Weights of a small mixture-of-experts language model, trained from scratch on English Wikipedia.
Size: vocabulary 4320, 102M parameters.
Experts: 80 experts in each of 7 layers, a softmax router.
Below are experts of layer 2 (counted from 0) of a mixture-of-experts language model. Rows are named gate (a neuron's input weights, with its number), up (a neuron's input weights, with its number) and show model dimensions 128-255. Each number is 128 + 24 x the weight over its row's rms, rounded and kept within 0 to 255. Numbers have three digits each.
Before each expert's rows: a language model's description of what the expert responds to. This comes from a sample of Wikipedia text that the model never trained on.

# expert 2
What it handles: Sentence-ending periods. Full stops ending sentences or list items, often after dates, places or numbers, and variants like )., ." and ...
gate0:098142120123148157103169140120147107118109118100115128106156108160124133131149122147072127157116158126131130108140112117151136171114130165126119129060110091126089131131134135149077162102140123133151138156131104077148146042124111072122129126094144083119155108122120121132145117134118112183155124164119141145101131108134139109108129090195129134173142131137121139121146120124154126110147
up0:107145125143121132141169114119109131113088109125124145079107108166095127152128119180106117137085142165135087176147128145121140104137115132129138081091169101150128106136137137112185153140123131133170114081136164139082095166119165152111134133137129074140141116169151101127124116124138147193142138128170126150137149167120138112148073126082106112065118127119132100090151131119113140129142
gate1:118127191138124110130105131105138160088120160120127110133097091121116150147138099088141130126129121113124097142120131123119126082174123128109121132116151112143114138173131147173086134156150099104122097196148155120149157109088131142137133093150126168106157170113162118132127098104126092118113137133082138155121075122176140154121117120193113093152166128109145152132117096119142100125128
up1:110119102110139144139164134110141127100128087111121145110114195129122123131134129138133132118153116091139136101136130082127112120191107109120133127163143099096090136122118135148119092087090150147138114088101083110105089134146143102160129140113149113145107077134115127142171152139102146161126125149145124087138137135127123116145175181125109128097142133109098137139105186129111120136133
gate2:117125121153141078119188132129109138146148110151162173074139200110139146123123110097154115185136123111122144117120134123124144075112138107139137107142152151130091128129129129156150162125119115118143123112105227140170150135120142133133133082149097044111130150138129135114111127175118109163088123107133164066123114128109129126150091124146159160130156132148119137145124145138134133143105
up2:098116124153147130126149136137150144110136094117138196115179131118140144135120142135106132162186161094102146126165147136128135124105148134126138106134128118120098110168129146150085123149164122090143120098105143129159099147108129147127142077118122137139126146111148132114115125161124123164105123153102130101145114122131102115171111179129155144078137121139115127157115094097151125147120
gate3:102133129173133126155079139122132112080173153143114079143139117110111082145114132172131104128097139152111120143114096136135183112087109158117130073117101128107120100115135130119175101158074118123119137120192093098167163112113157130125106115132132118102136133159153106137184130150113120114168126141153113132164126121144115131110154085159112162152098136152120090181133095126117143139092
up3:107118130081119131146175155151137132159069170134123205149136142131158138121137135083066140116146110128135114157141191164116096063113111156130140139103087138157135107139127102130131150120107122128135169078120139144142100104121083116128158169117103121165129097128124121123116170147131132118120138105120155157115166159137098096128174152179136105099119139128115134114118143132157149121129
gate4:154121200150147130090103099119100118110140175130117131125114085121133114153136106175139155131139119165171155144134152112117112141132130091148126137162116135114167132118135102143122113110094115117144109080129148140136121147112172138109152087139149113097130162105121132121124188096084141134133130108140167098171098151169166144109168156138113105127155136118103149116149114137148130108126
up4:123137155155138133099142099154115120141161115138117144100147102142127110153125107116133125123170128116157146138149121100118121109135166095133123126149149148115178128134119120125123138163108100157148116111125147146127101163117179140135126098149150108093130204132107137113118188101083135140143124094141135096143087161141132112116101168132152114117164139133096137099130147104125121112115
gate5:133115138095128125099122148105140125097163112084163133173147124130146154131146130183163144108130129107148116129169135164125143154141125136131136129143129114112198136105127131136103134159107139137124102124119118137102086133079166122122109141142131109124131132139133119109112130110123113107118132116130133174121100128132132124104184186146109123140115126140132121133143154153138182119104
up5:147145106129130112120145137178128129135084077143104095050127121095156092121100126116100131179101157129145134153089098124151090123082132158122114158152141161151088140147121141119137162090144113157133142136158154139114122191140108136135126084130118144075117159129142128130139104158125148136194140132143155120177127130146135133108117109107112151125103129118123122152105132114116094163147

# expert 35
What it handles: Final y piece. The letter y completing words and names, such as trick-y, Fors-y-th, And-y, Luc-y; also -ies, -ly, and capital T or Y.
gate11:107109177129160125134106131142136127144183150116125153134112111143119187115088122116130147153060202144139130118132107102120136151149192101112134123152104120163152103158132129107115130149141116163166086121141142139150100126111150131127121104092104104163129202109111115147119086113139149112111153099152129125099119132135160160108105127121110153116137070156145080116143078096096079127128
up11:138105144125211129133144110136119112132153135125134140141117134188126175127108112128117144166038166138125121114134113113122135135146197088095150111162086147167145118145149125115120129172155118140197128085148141144124111130097155111119125118105127100122155165113102126126101124145144131110118118088149158132133134140107132180126125126099123116090139090164153091150116085066103064136105
gate12:119163141121116116139137137142160113133083138139135115123112145134129114152116133123137128086142166134138134090108164133131128184119098128133130130092088138108145172154137169110139137112120146130099099096101138088102082115139118089144141103116137179164123133092110094090099158125230130104128145178156120151095156161129142089134149103135139093111148145173119142130137122127093118124073
up12:131080113146162105185095111110121096121101098135121136149141122129135145125149082111183159134099129055149130139135143120100088147109148162135144091172145162130152094120122142112124132136129144126155098147147123124131140141114126151124190131167133165109150098140149089134113111163084128133149113120071112115130175150132123134119159119130116124101106169079142120185155119144124150125116
gate13:138149091117126169122140148171113120129166132130140075117084128131116139129110105142161138091193094141150188106132137123152140083120097169137091126124125147125121125089042164145120122111158127126142098052125142125097114108186121113109103175144109103116104106105146152120098135108114106127113136097121089132121151107108090094103087118132132168101123111112132109141114100125170092115107
up13:124108137122116109127130114084141158135057127122126182138160146124125125139183159117107136162060139101093058143127124141099121170128151099119157139151142131119147103177201112121159137134092112132130152185136131120155129145110143162142144087095155134152157144137086103113154102119152129117157138168113165129122096137129173149138165133122102113184137170170133133097133169139083170154165
gate14:114138134160154142112166155094123109136137116122128092128163115072129116173102146153118137106066123113112097128133162121121153123140121136136175124151103162157075106113144151110141127126136144135133125112123103139123082126079135125139145140160131139102115140123095136146120089150137116137122148115136127125113162123117138123124106146133177136107114115148128121117106119129111132138145
up14:126180144082131106158151155163104172149085133127135167125119174137119134114110137110148118126129195155105139150110149148143128119140103128130111147125143128122172132145096147131138160092135128118144134125141123122128128119147113126116150154074135105120096100116169112094122171161121107137154137103155152141163117113143130111150147092116139066101087124163140116144124190105154153136152
gate15:110111078100151089064102161139177140123114131136150185153104141146135100135153106139110128124159170147137111138114153095155150136159119102151105154139135112111145103092088154067148142111129113093081129135159127130136111124130101169121144161107085141097093119152130170101127070142110139125123096131123159127132143131122164157159179112111113156126088105123168165118125131131125115137098
up15:119150088140129082097157133173182095106116105150125145119126145105114110106159142137106147162169139118131136142159118090116133163136111116109088099185150096083160125106107134109137139123104146119114194173142111157110128149111097140174127148154158126143125116171145142131131103111108169130158106119153175130146129166088131138139201156130154123165119128110130128145134151137124158130110
gate16:124084102113127151121075119091141131095137158120142118134139152150126143161073127128124131080168160120146133154127131085153154145120105112134072157115125126137109129151129184133124153103106104142122120109084135088085130129090150116130117134141118115097116125124132170176132119128072127099118133127125174139104157151103136138092137098126123148112128100162132118087139135093126139119169
up16:143084189134115109171146116088094157105103139130113108125143123141108121122144176136138085148137147172153139131135133084119153112124152125161129086192103129086151138127135135108113111059125114141114136132100122108158138085170082137127109108166153138117099177156181135086136151112129145135092073090144108140133080135120104148133107136146148162161120164103138124139132131133145106137129

# expert 51
What it handles: Auxiliary and copular verbs. Forms of be, have and would right after a subject, as in "there have been", "there were", "it is", "had".
gate0:097113108120105135143149137187138143149154123148100121113088150144162101120104113138200139156183154120100141119127075114134142124111079106111126139149116109121144112121126115129110142132071091066125148118166150122094102121109115115140132150143130125106131118107159134127123103104124090085140145148139149141140172162129076100159111120142137169163089144132106144107137161120144149134148
up0:102080143117143129097139132135141136083126116101177139130107102179147120097116119086162111134164145099089127155137114125150118120105124093107108119143115117136123118162155113135138137100088096084129147154164120147129116134107128104141127127189130052141150101141148207118136101116114112111131114057132133141134123137137118119161108163137123131160103137141128151122104168119116164104120
gate1:107136130137129107132153157160117138068122141104107127173128096103138094066105124093162122092107120116136109135129140157081110115163118125179121130112115145103108138133163088101148087139133136111170100151161130166127161132127138138126121151095132150147141121134104106144142130141127132085112146109106107139168122102122148089107077159146117105089137140114150121118150112120124164114122
up1:109134115096120167144081124115120125169147124149143117101123142113100152183130138140078116123127133132120149112123129095162141133078107133100128131124089141136093109118108136146114194084109123151101139139143099099126087124108095132134143123168122093098112108131135163113118122109106092195144126107165126128077133159140112184142153107116117155121120117131085160118100153130132123129138
gate2:127126128108149119102146132108088109112094143137139131100146123174147151136123126118123165160139133117123157175132128126119124147139110127131130127138112133123127114122110093157153135110169158099114128170117111158129121120127112122134114105081139086094098143119150123131118142144101159116123126073096088137097144164122110145155130120133139120078138123109132155187121164129156100081082
up2:201089130115136133108080153123147127153139088133169127114130114107169118115160128146104114153097124111085129152115138125089125130120092131110134128164132150151107152107142177101125155147130126129117135101177119105132101164131141131128141148163119162101164130103077102142113112146125105189144136163115147094129133116104169117116107140093132131170133121161098097068201119124092146102149
gate3:161103119117115148122163140129116133151136073144104128063129124123154112166146107155094118127097120122102124159106121127147135105159124144134097110173155113145117117134122157095102127123144137136131097135179127137094123142175099145110126104156125125124136188095122119109128154138110111087141142122106156126090141132116118089134099122102129152149116119153143057160112090103134173121100
up3:168154143132109166115137139134089142151125114165110102096144132122135102117147120190063131035120124113151102152106115136145168151091117169159116128164133098145119122153130115058133098155170135164117123160143121126095116100142109101132140127149112109135170168116133132107086153159124140115137119109096153125109153119107127137117140136124121127126125123128146100161089120110142170086132
gate4:129114135170153108120161144143147165100130142140127083147157103124134170119131110088119142086173077130155160117139136119137096130116147142138124133130140122132116126127126088129132111122129101131141141138135116169149100138121077128105153160075099118109082114142155099115131116138165088139125108122138119109087141119162123138149142163127139155112141137070108116120145151140154097121151
up4:160145160178107141159104124120147140105125110125142124115129100170141145098138128178126153150105119130126156114107129133122088161145121140123151110113125128144116129126131161116157131124111129106145140085092141179155144159131139166141149107131134098107124210171146128174171079115158167108109139124141151139153125163136114158121124170119121120105151148081120122160081110111153132146122
gate5:159082146133134085139068118111174077152125124128142127136156114118132148141149138118087096161130121097141065100142144151180118146101150116151127117132151116103156098143102135092111167136144147179146118130116080134165131098153125103140150116097111100104138136102134121123140129144141154141155182113108113146111136094109106102164087089132126111136125130124133102122121144161132110156121
up5:123161185155127167153090142111167138153144115128118109089105175116104107144134129117179139157131109099163138111165124116142123149081116123126106125093159137129119108165123139122106162153107140110116122137141077154167119137135127102114105087090135092093143137108138126133137133122132152172139162095158118138127143139149150093131120137143123092139125119102131123095095124167119154121126

# expert 8
What it handles: Word-start fragments, mixed. First pieces of words or names after a bracket, dash, quote or line start, such as ia, some, one, This; loosely related.
gate0:197169128110093130090127118128134157171112112155178114093136124125123106125133153105132123112128138115146133111111116128111124090151135113141145108150151093130150118107147166086136114135149136101164146128155105151168128122153115130117106132158144111144110111115164136135160160138110149135169127178157125130115142148125142145141162172121124094123123138136113152135127122091127128119134
up0:157102096142125126089149125105152091116156132136083152175103108134146116134132133135132138128116134123122112132124113120167165154107135114076132132128135075155150130126082103123152061155114126118104121094141153134129140155095140138132147121132120085116159140091150159119108070127177143132128132091091151174109115120108142134117120109166132139118156139119110100123110097135159050091148
gate1:203121164115150142110153152108164166117125102126134106152140129154108105160122142142089131162148098137059149153125126105127112135156188161204137113133136125150125148126108113107141113110134148141134114132146139104161104124157131152132098147124151113153124128140100100112105101149156115113126140095192117101085131121068120189108101186134108134159122134082137118128105115118109127138110
up1:182119168118171147114153134082148162119090090155154105140149125163122107159122121137126117150147067102071137171140099124113115119144183149176127085131115145158115135099107122100121100125111157149114113115146140088174099118189118163147110152143113117149113118119092094099141095170162120115125121091181131097105124121067118172114121152161134118169129128071131102143110134137116115147135
gate2:114113133137167096118106112098112133123158109066129134162113191119130141109148114122152101155145173100175123127115126090101127108132145146130123160178154145130135122146110126113111144112111111146098141114123123160167154149153072112106139113105111124101122165112111100103140107159186121122140137131086116175119101122119109103136105043157117117145154118122143138109098114165116117175130
up2:151140108113099142131111143168128107119118166157115119107114124148092125150139172140119144095108114153126117155117157139193109149126121102096111108112150137139164116122148153162100135150153156150149120125124126089091146101152176158160129133137142106159130103171133144145150119118101116141106130151161143130150134146128163125148156169137136130129100146117096116141140158113150126096143
gate3:135098096112131133083148143131161075125160130068164151118101155148080145144142135127160170156143176124139167166164094140122139126115135158134141146191099128113108090122127133140170149127108149134085141090083105097151127161079128118162113154102149088163119118163132096109124123110130132090098120132135114108120165136118159118174142118112167111104131120161100125127097108109088145113099
up3:137114102136106103140125100116083165145157138178106121153127119149170146127083140082101076114133117141123122095126144099116097133133130115125062107108109137086160133113139127081118139110130085134159114121123169155134146079130142136105170111137081157094171127101138190174085111130104108147128169099105141125125132144163120086088121143136126139160148113123123134125156115105156112131109
gate4:160104127111141089134173113121105122092122113128104152078098104147137116111106148135092108116130122131134154147149152126195156120128106139117115104133074122163156100109157106122117135127104122155159143118037105097130104107134149104137141118143151135142112140127137171110124078203118136113099130162150120123129141089087115110097094123160116144117122140110121172127135127104115113103115
up4:100121111114113200133097115153098066150127066155117159157143140129137129096138119148144136131131128139082138083109151118104127140127094129104120156109126132109122142159142165102221131148113143147146099133152138074123112136123154169119148184122125145115100154102129126169142101108155123107136147132125106137152145126179172123111133148125121140150137110116157105162132109084152086128110
gate5:130105140133132158146121121132114157119153135139130118121118079158137126126120127118148150138117141154116137111125118117167089124108119095165153138127120118129101096160127124085143156082139142100155153129130111160142138136120138098141172079116157086140104104149093118112133109098112135158141114097152156172135133125126131140109101097155122117132145120139114139109127114150124122168182
up5:110120118104176120103170152150164077102083140148138163125126154091130115153121149165091125148131160130081139142093165155137139109154125127113111158133143140132097125090113117139126105160089107145107124081092140126123128135125123154104139144129127143125105166156151137126125143170103138104117155145116102074139121121142140142125133129118108175117113130136168120119127143133162140103116

# expert 23
What it handles: Headings and biography words. Title-opening = after line breaks in article headings, such as = Kesari, and biography words like born, married, founded, See also.
gate0:140120147159166116114091115125139143140140151123109091083115122118154089126137155112130126175102119134069109119144124124141122130112126178128131126132151124151116113172139101162121151096112153144170127119122138150133133133095127129139127117107124118166068079125115127136103091119125070143147122102080127070124115137142128181119105151127111146104104146126148123168105129160115155164129
up0:123103154143136124129117127137124134131140138117123118069091120137173109111132161126138125159061151116036124148114108135127117105117130156137124106132148130154119123177141131146131143123116129153154118140117116150096141142123155107102120143133148112141098093139138143142119120131103036142099115109126100083079098167154140177086123144136121130131142139111160123152132110136149153141147
gate1:117147134148124093117124129141113121100169108107124110129107118111113105144120118110132096135148129108134150101152129134083127108115110103093131088101134162146134102118190096080127133096172096122138128187154105119139137149101148141168155155110112131112152138115140182158159120100107134158141143120139143148124159169148088061128111131140135128151117133123118109120175106153099102117084
up1:123088119087134058072132140120166130122139125155134127151142115128144130118122125148102116105148155113114108117124115133103131143123141141104147111096114146113117129106134126102126164102142136154144113123179092128198150098129109112148118136129115099076139153138121116097131109082151119171141098098111157132138095132127147120092111110159141183138125180119151147131105114127104145142118
gate2:144159123179102139141119126133169109113143139136132101185146144110131113130127119145122154156126183157068125151134146110170110095084128126101170130130107164169136109135147151122120131101127160118136108134123162139106150119148164135118113131094164079122161122142105128120134104134105102159142120139113099102152148097130145142119152086171121153121178113137119119139130114105120085101090
up2:108101132158096094140128116126132111102116140146067147135119160111142124131134148133114143141193158113089117124115094091136134144112104094108094116120141129147130100137084128145129146154131143120132108164108094143072132106130176145180127133114158157118140113134147127139126128142137132173107086163117114149122147163137139075111090117151125114162119129118128149116156111129117136101117
gate3:128145115115111101089108120116133110157108110155117098141146120112105141105128125133144131124130130130122141118165187146149120180120145154148133166139121084168110147170120155125128097121126124112118151108093158103142136130117139105105171141131134144183132132170148150113122131126133102111118143120096157150129125105142148129100093153114127123139143131107137110132099130085126170184111
up3:130108147139140104108144135179179142135135088148121119071128143126161096123148138120120121114154102145153111109125133138142129096158129188154075118118139135160124104131151123149142105131123190142156127110129116105153092134158161105180108163133136123118103135106104108104126113136172145081125146110145110109109116142114122107150120119155132142144152106106143156102105118111114125102158
gate4:121140095107122150143147141111139132150147138120100114160111141121141112158137082125137110114136101118144144125078175071163110085139133148139116147116168108128119107148146129154132178123117085132115104101113131124101111100152076135132119084078143143124058118135115108179128100131100158131158108117146168112185140148131141160102132144134113122132162138110114140161115136146129097114096
up4:115104119158102146100125144141111134126156130123133127104117101136119147129106168129112123130124100097157136116148121152119138129138118126123129105134110102104142097113110129132141119104116136147066111188141124116123135106118120113129129160134136108134158109123116134107166111127041117097139103143126127130129071151137148132164186134128133135115127126152090105134136105101146066120148
gate5:104131148129130144105152144131114135173104120136098082107089140127130130102133136117113102137124123145173111142133120102094140125141159157124139167139118143129112148185184174109155115132094126132090133164077150116105145144127098145092114085073119153053118136115128140126158154126154097075097127027143106126126120132113139150139124090145127160103153125156137135120143093151102159110110
up5:136131124119170098115108127140180129050136150144133221154158113129099112142117120135128149085129134108099144131112131158167109156114122121119135102127171117163127112100077079150108111127160120105167127100163102159127122089127162113163119185144147143204124145126108134104105104140136127180146144216128156169109156151154142119151109167106141134153106127120124117125090107082106103183159

# expert 43
What it handles: Title equals, -ology. The closing = of article titles, ology and ography endings (chronology), en dashes in year ranges, and inter.
gate0:134124133081166136106148113117112137125121135137116107106123108146122163119154089152087176109106118110142141188141064088156114150107132130124117139130111137151083137146134150167145136136155157123110084124118114142151157099131096100142197150096095153176138164143147147160137125143154141146076145137140116134151112143116085180122172081159132143130100124112173109129177118132095155134121
up0:135146137107147128117145112108125147111142146174135066099110146163149101139132117185129125090092135093121175142155116134138127091132104132162139183137123163189139143105129151147132097123139087120123107101142120134139118133088156106136139123106109128129126091172140125122136133109129156135122145144143144139154092141099075167119151143127140103102164170115120078147141091079155146138075
gate1:127103136104121114095086130106156145083148163117092149158164080096141160096129145079118133096121167124092093121147120167107124137122125141113087128163122125136142135109122118138133111099163093117147164082146122117167141107151111116155131131139095117127126140132101144133142122133144158135124110102142095127129136105128109127107133160115105167128129143115127086091118125124135119098166
up1:122105084122114109142129131140143123146137111101161146172128154145109163120130132127160116127112132162147184119146098127158155130153132115135118157178136115136095121116152103088127165099127122127148101110145126138125113165141099137094102153135129141150101095138119080135144131133134127140132040110107201137140130129124164083111117107129102127132146123131179076177147123132141159158134
gate2:116177128086130133147175119125093136120134134144121160099151151139126143133142153123115089167083133116175095126166170173114130140110126121124142093128130123133070126136141164118119162125081149134140149078119125124150142121129167189134156169114115105129103082097120148139154109145122126145154118134115160122097126093116097155148156119110106098092135101130204177158098110139144164144124
up2:119149117074127130139198117133067140121147123138112158101116154141128152130134169137114088165065101113173137132119133161109105133116123101121122105134148119144071124140152147123118155105078123124143127097130085129093111118130178165133130128124121105164101065087107142156131116140110146143151138142118152135101123132127082128129143136117115091101138095128180154182127119133117160117105
gate3:158063160091135094126138137168159091075122125126141150156129123109133104125107137116176126131146149100114162096152153080110151127158126135108109140165144093141182134095178123134116109106106109113083103131153087117149141146141167144115094158103129107162096169136127100101104137082110187130128139144069136124137111074139137110084109111143118120131153139156062126062106123143160135097128
up3:148151150146156153103183158125175094111108124107131053115104087105155176135115094158154087139132138109129118147152126120154147149097151176089143126117137125120130206080123158129117126144104140146129131078139137172157124144101122122136152121145121124122128153134140146083102153135164176153134109118165141127141166083112059164132088134131157135128127129143130116136127152122122147148103
gate4:183139101116136105142155136147167133111117148118124093122154186143086106123153154162113098152158098101146125124172149155112176129195106163127113108112185105117150104085142159153111081100089145100157118098100128139141126130079094141183078104125137080136112089139084108147127139103139133179128120141099144148145112139105088127137170165116126134158140128118121155139101129111130095095126
up4:161122110099130073113156137095086142108111124123137084114133160114134104137143136154162074130098126093123073133194130111131137073184141090176097154156142137164073122141137114118166110117107170117141088088098136118141097103114133131066109124084138162127106135117139137139138119152109125141110124107157110134141114107136151130142126103168112163145126134153144131095099109161088110141140
gate5:152158152134102128113052149121143116105112129136154088141128131119124137114149157144163157122131131177134065165195162158115094145123124181126136102097092111155134126105156172153125194147106175100137120074118132127110107127096152125102145175128156110103172127151133123162147113159123155094116149138119126119127136126128124116106129139154122108117109125107151130129164123108118124094116
up5:145130140096140136146150107143062139138147116123136165125110144136131113156132099113077083123096135102144187101089109111136165125116145107109128160119141115111096131118102082108129057115134093138135146159148115136155135144157122130128125091117079164133094154126133128108093131114116114173133131124142109117138105113141150126157121120103108122127131126135125134130100115129105144210143

# expert 20
What it handles: Pieces after initial T/W. Word pieces right after a lone t, w or T, as in t-ear, w-ard, T-ug, downt-own, and words like without.
gate0:111128120109167127110111107092086135117104134143096122133157114113135115153140129072130095143111128121178143135096153129136112151109125130134096179105126102145106140122135142131146128135114180120137123119126093112120129114125152103136171140104109142154146149127115126128100095131151187134110135125127140133128135111140136159117122103173116158134144143127129155127134106135126133090141
up0:108088116163098125118186114154092151116122097166138149103137132166121129138113117108105126128125121151100138121177141114140131091125123129116167129131093128154121116154162128107160150116136110118160136106085138129119112133135142108165117105116112151124115108162158092110142133169125111127132171101107193178106152119120188145155112111137143125126141131119112151134104142101121110142169
gate1:108132115141120110115122099150168134123099131102147140161097120154127088136100126115153086139142139100095095166105103126128151125116123130137118135144163142132112139134102154124106110102101095113122138153092109111112166104131171143143115167104121106140117113164131101107153129121140105132129135143123130123142146133160171175129116167116099122155126121100130114119109124176105144131138
up1:103107157130144164127119155103108120109160088121129114104187111135132139099143119114116172095131113164131155115135142113108094134121136144108163150105088115153130125151172122146136148131153128129121141136166117127106095156122084090160159078153153122100154111126143127117101138114119147129109107112128117115130135171118114122106096087110137110122169110107120097154151115100154102156100
gate2:178122113113119157138105118113105144134085095153149141106193133124152100137175108133151117159129158126086104108145170110123106121094125130151106083106119168144128129135124152103101145145122202176148098147151127104097166102153180153149097142127130126132098133135118114144136101104154128164166109150120130107130123115146122140127166151117143120161193113122135176133129126156142121123155
up2:105115115123102126116108139107155121098148102111117134158126135089119133148106121133120155127117139116140118135124129122156149098177112115105137161125139134113087132128155103136155117116091114128092154106133107151121139135137134082092148044139132112129125114147117163118156091149057115147095133099151114127118109134139141089113068113140124157149128120173137101141081148098110120147107
gate3:125162117128131133116142110086133133095157115134098151164140105154133091124139111128082140154114175174161131151164097126104126125131109129146140117139105150109114142128127141143135157086131084137169121138135139092150152127113111081164146145137100142092142122132124108140092100092160149094156125161145117115131099152150144092113145140119112129138093136155124124111097124135121117146100
up3:137110078133130114130131139138122143113161124120126128141131122136122103163162121117137103158111182141119147113152059157144121094114164144128104163115120107120114168129128128101126142141129124164139125138115174104132130137135232079121114130132129110129099134137131135168116127101143133142145113127146114181117125123094132123119120127131134116133094141155119128118153143162132135138116
gate4:144130128118107209082134121097143109146142144118144160144156107157127133120144119123154133169132163111111154163163118136118137122102144098157138162157142142081113127122133143153126115122129164108160134184154113097103141123170139143162141108177115115138177111145195132136119085098114121137118131161104163117122146140132139157116130152162125161108174115178143127154120150143139123109137
up4:094124144147163054148115146153093134132118128127125111136120154107116090138142115144072117108145112142117113098153133116124130141167102138139152161116122117173098137160106140095129111128137101164058115079073132125126125128119125103085141124101124130143114108101076138100118133159130129140123115106152088112152104118108086131137094102115105076170122143083112126140172113102127102164122
gate5:169095188126135181138144112147132079111157092109110133134119125084129114142065161164145144144128136138115131121128116146164153121115096137156161111134093143143139125143154170105128174164090142130134148125111092103095127118112104118152143104106146140113149156102122174126109189172115135082116125122138153137144183136082095141140105131137148092072184123173091123120121182108121151110085
up5:148081180097109164118083141125112091133075124146101138124119106115120130156124136146135098140179188111129142133089139153148131138065115137139163111101150116129196105159172143162151154123068164089124126169126109110106129103116148162156136147131136139101127125158143109155131128149126122129151158120162163156121164166101091107163106137117146109090190132168129111149116174113072138092144

# expert 11
What it handles: Determiners after prepositions. Determiners and possessives, mostly the, also The, 's, his, their, its, this, often after of, in, to, on.
gate0:194147160112143122125171126122105092131107146110132141147118111155133142122148133162112123154118165097099119122112124153108116151083137156129163131130110104105106069128145087089133117149157089121140157158106128110147142156113159207074126123122138125134108069150181048118122083093171128134086133123149150138128119134161131133109105117117110143149107118115135180095159130143133095147167
up0:089147125178131159135093136100144158115145107114133153119165113117116121141156099128117132109124044124158148138129122135136134142160145109136109100112158160133150138119103122177138124113122157127130131118102129164116127108120108107172155137133124136123091134154106167092128143138081136100129128130111089127108128119115118121141117108122137071129182128131148110126123146122160154098114
gate1:085159138103136108133109117134094118143105157128133126114138119147137135135119128095183115150110117134102125142128128139113111134147172140107115144117141133175128086116122131126112091151119124141144112125171202131133134159227110152097158154137104097143177083167100079143135122106105120100155131139123134101101110058114123126116116112146092118103127134124137144123166131136209138143120
up1:118120134155131120137126116140105140130112138120128108101144177136153132087082112062135131109114131099191128108121112191153125123134106133098058133141169135108144175113111145093155090102123126138140134098130116125158105166103090146125106143077130133119108138148114132170118192106117142138097115138144118139125128135173165123083134144096149125122142134113111135127117106142182125136171
gate2:133131140132137148115114127126098109131140100170134118060157102130100110088134113128108153145132102144105109170144112073136134139130139118092138109116152115190107132156131104133114105138128146161112147144087126135115132091147131096146086151131125136142147115138137135074107109141150133147149121169121067136085150139137089143185131148151093124133104136120114083147168112111125094162099
up2:117146146131113185125140132117136123153124132168147124108105137142125147129148128127109165165129098109104133164115122139127134156049163132130121131044165144170153145136151133141132121153127142138133149164166151095127160120090140117169138140147119111148136177183148105075142118141178128134123117160154139141120106152096119138085160117146122145131090122127141146129123135129069101102143
gate3:086069095151126091133171131117117115113118178184132151130118104137095129113128123157145104104111111145086106131128125175130127144167144128115160158113110099054117111104140084134126126202074141152114114108167086120117146126114115116110100162125081141116151137116089079097147150194135141132068124109158114147139135140121139125074154132127112135117146111138121089121145110100121140127114
up3:125087122121172085124117132113147112082139134202120138156107159092104154148117113155127122116153134106111081153158110131134128100201135098084137134134091100095138168091142127132130174119148135135129143148094094140134099120168078128168103127145115111134181147141145077123134129118112121156139125135133137138121121114153141127160143133111122116137113126143098094145158162104144121133116
gate4:142153153115131141138133119173100126143115142089125152150155113172138127127101137138106133106150135134149116140171130111127145144124140146175124102101095155143178137192124114111148156115129096118133101148148190117145098095071121143116175162128125127096075137131197142132154183131149134145149140053138091118142140145135092113123100096155109136146093134137111136090115113138099132174108
up4:109132094144100131143116132132073122110109146098125109129143116121137114101125131120110161140148086106117111106154135136139114124099166134135113136056153125138113159059131082151104143168113104136115116138173189139102144069111151126139099152134116118155164134127134108147168139105124125126129117160113101138123147118091140098177165099150122139113136129129113139172106083120142112120147
gate5:150151107135111109136088124105099057145122104135114117135118148124157138127108117197169117185125115132178168123140143100123135133090113125128153067139110120156098099114119111139114111117103173133131106119140123136145123158103162124105197187083126121140091093121117149097158180133069100170097153165154135123094108126136132124101126090121142123111121133149147073103123107116154094173108
up5:120124093182156123128166126148139077120114098059133165143174096149103117142147134119140157132114117113131128114142124093139104102186161126137132133124130143140144145101119073124109099180122129155153094125143122122143154156166128134146138107121118111098139096135140157166126172129119136126116122156124117122166147117141093135130113112153123098152087141117107096167115141133127130163157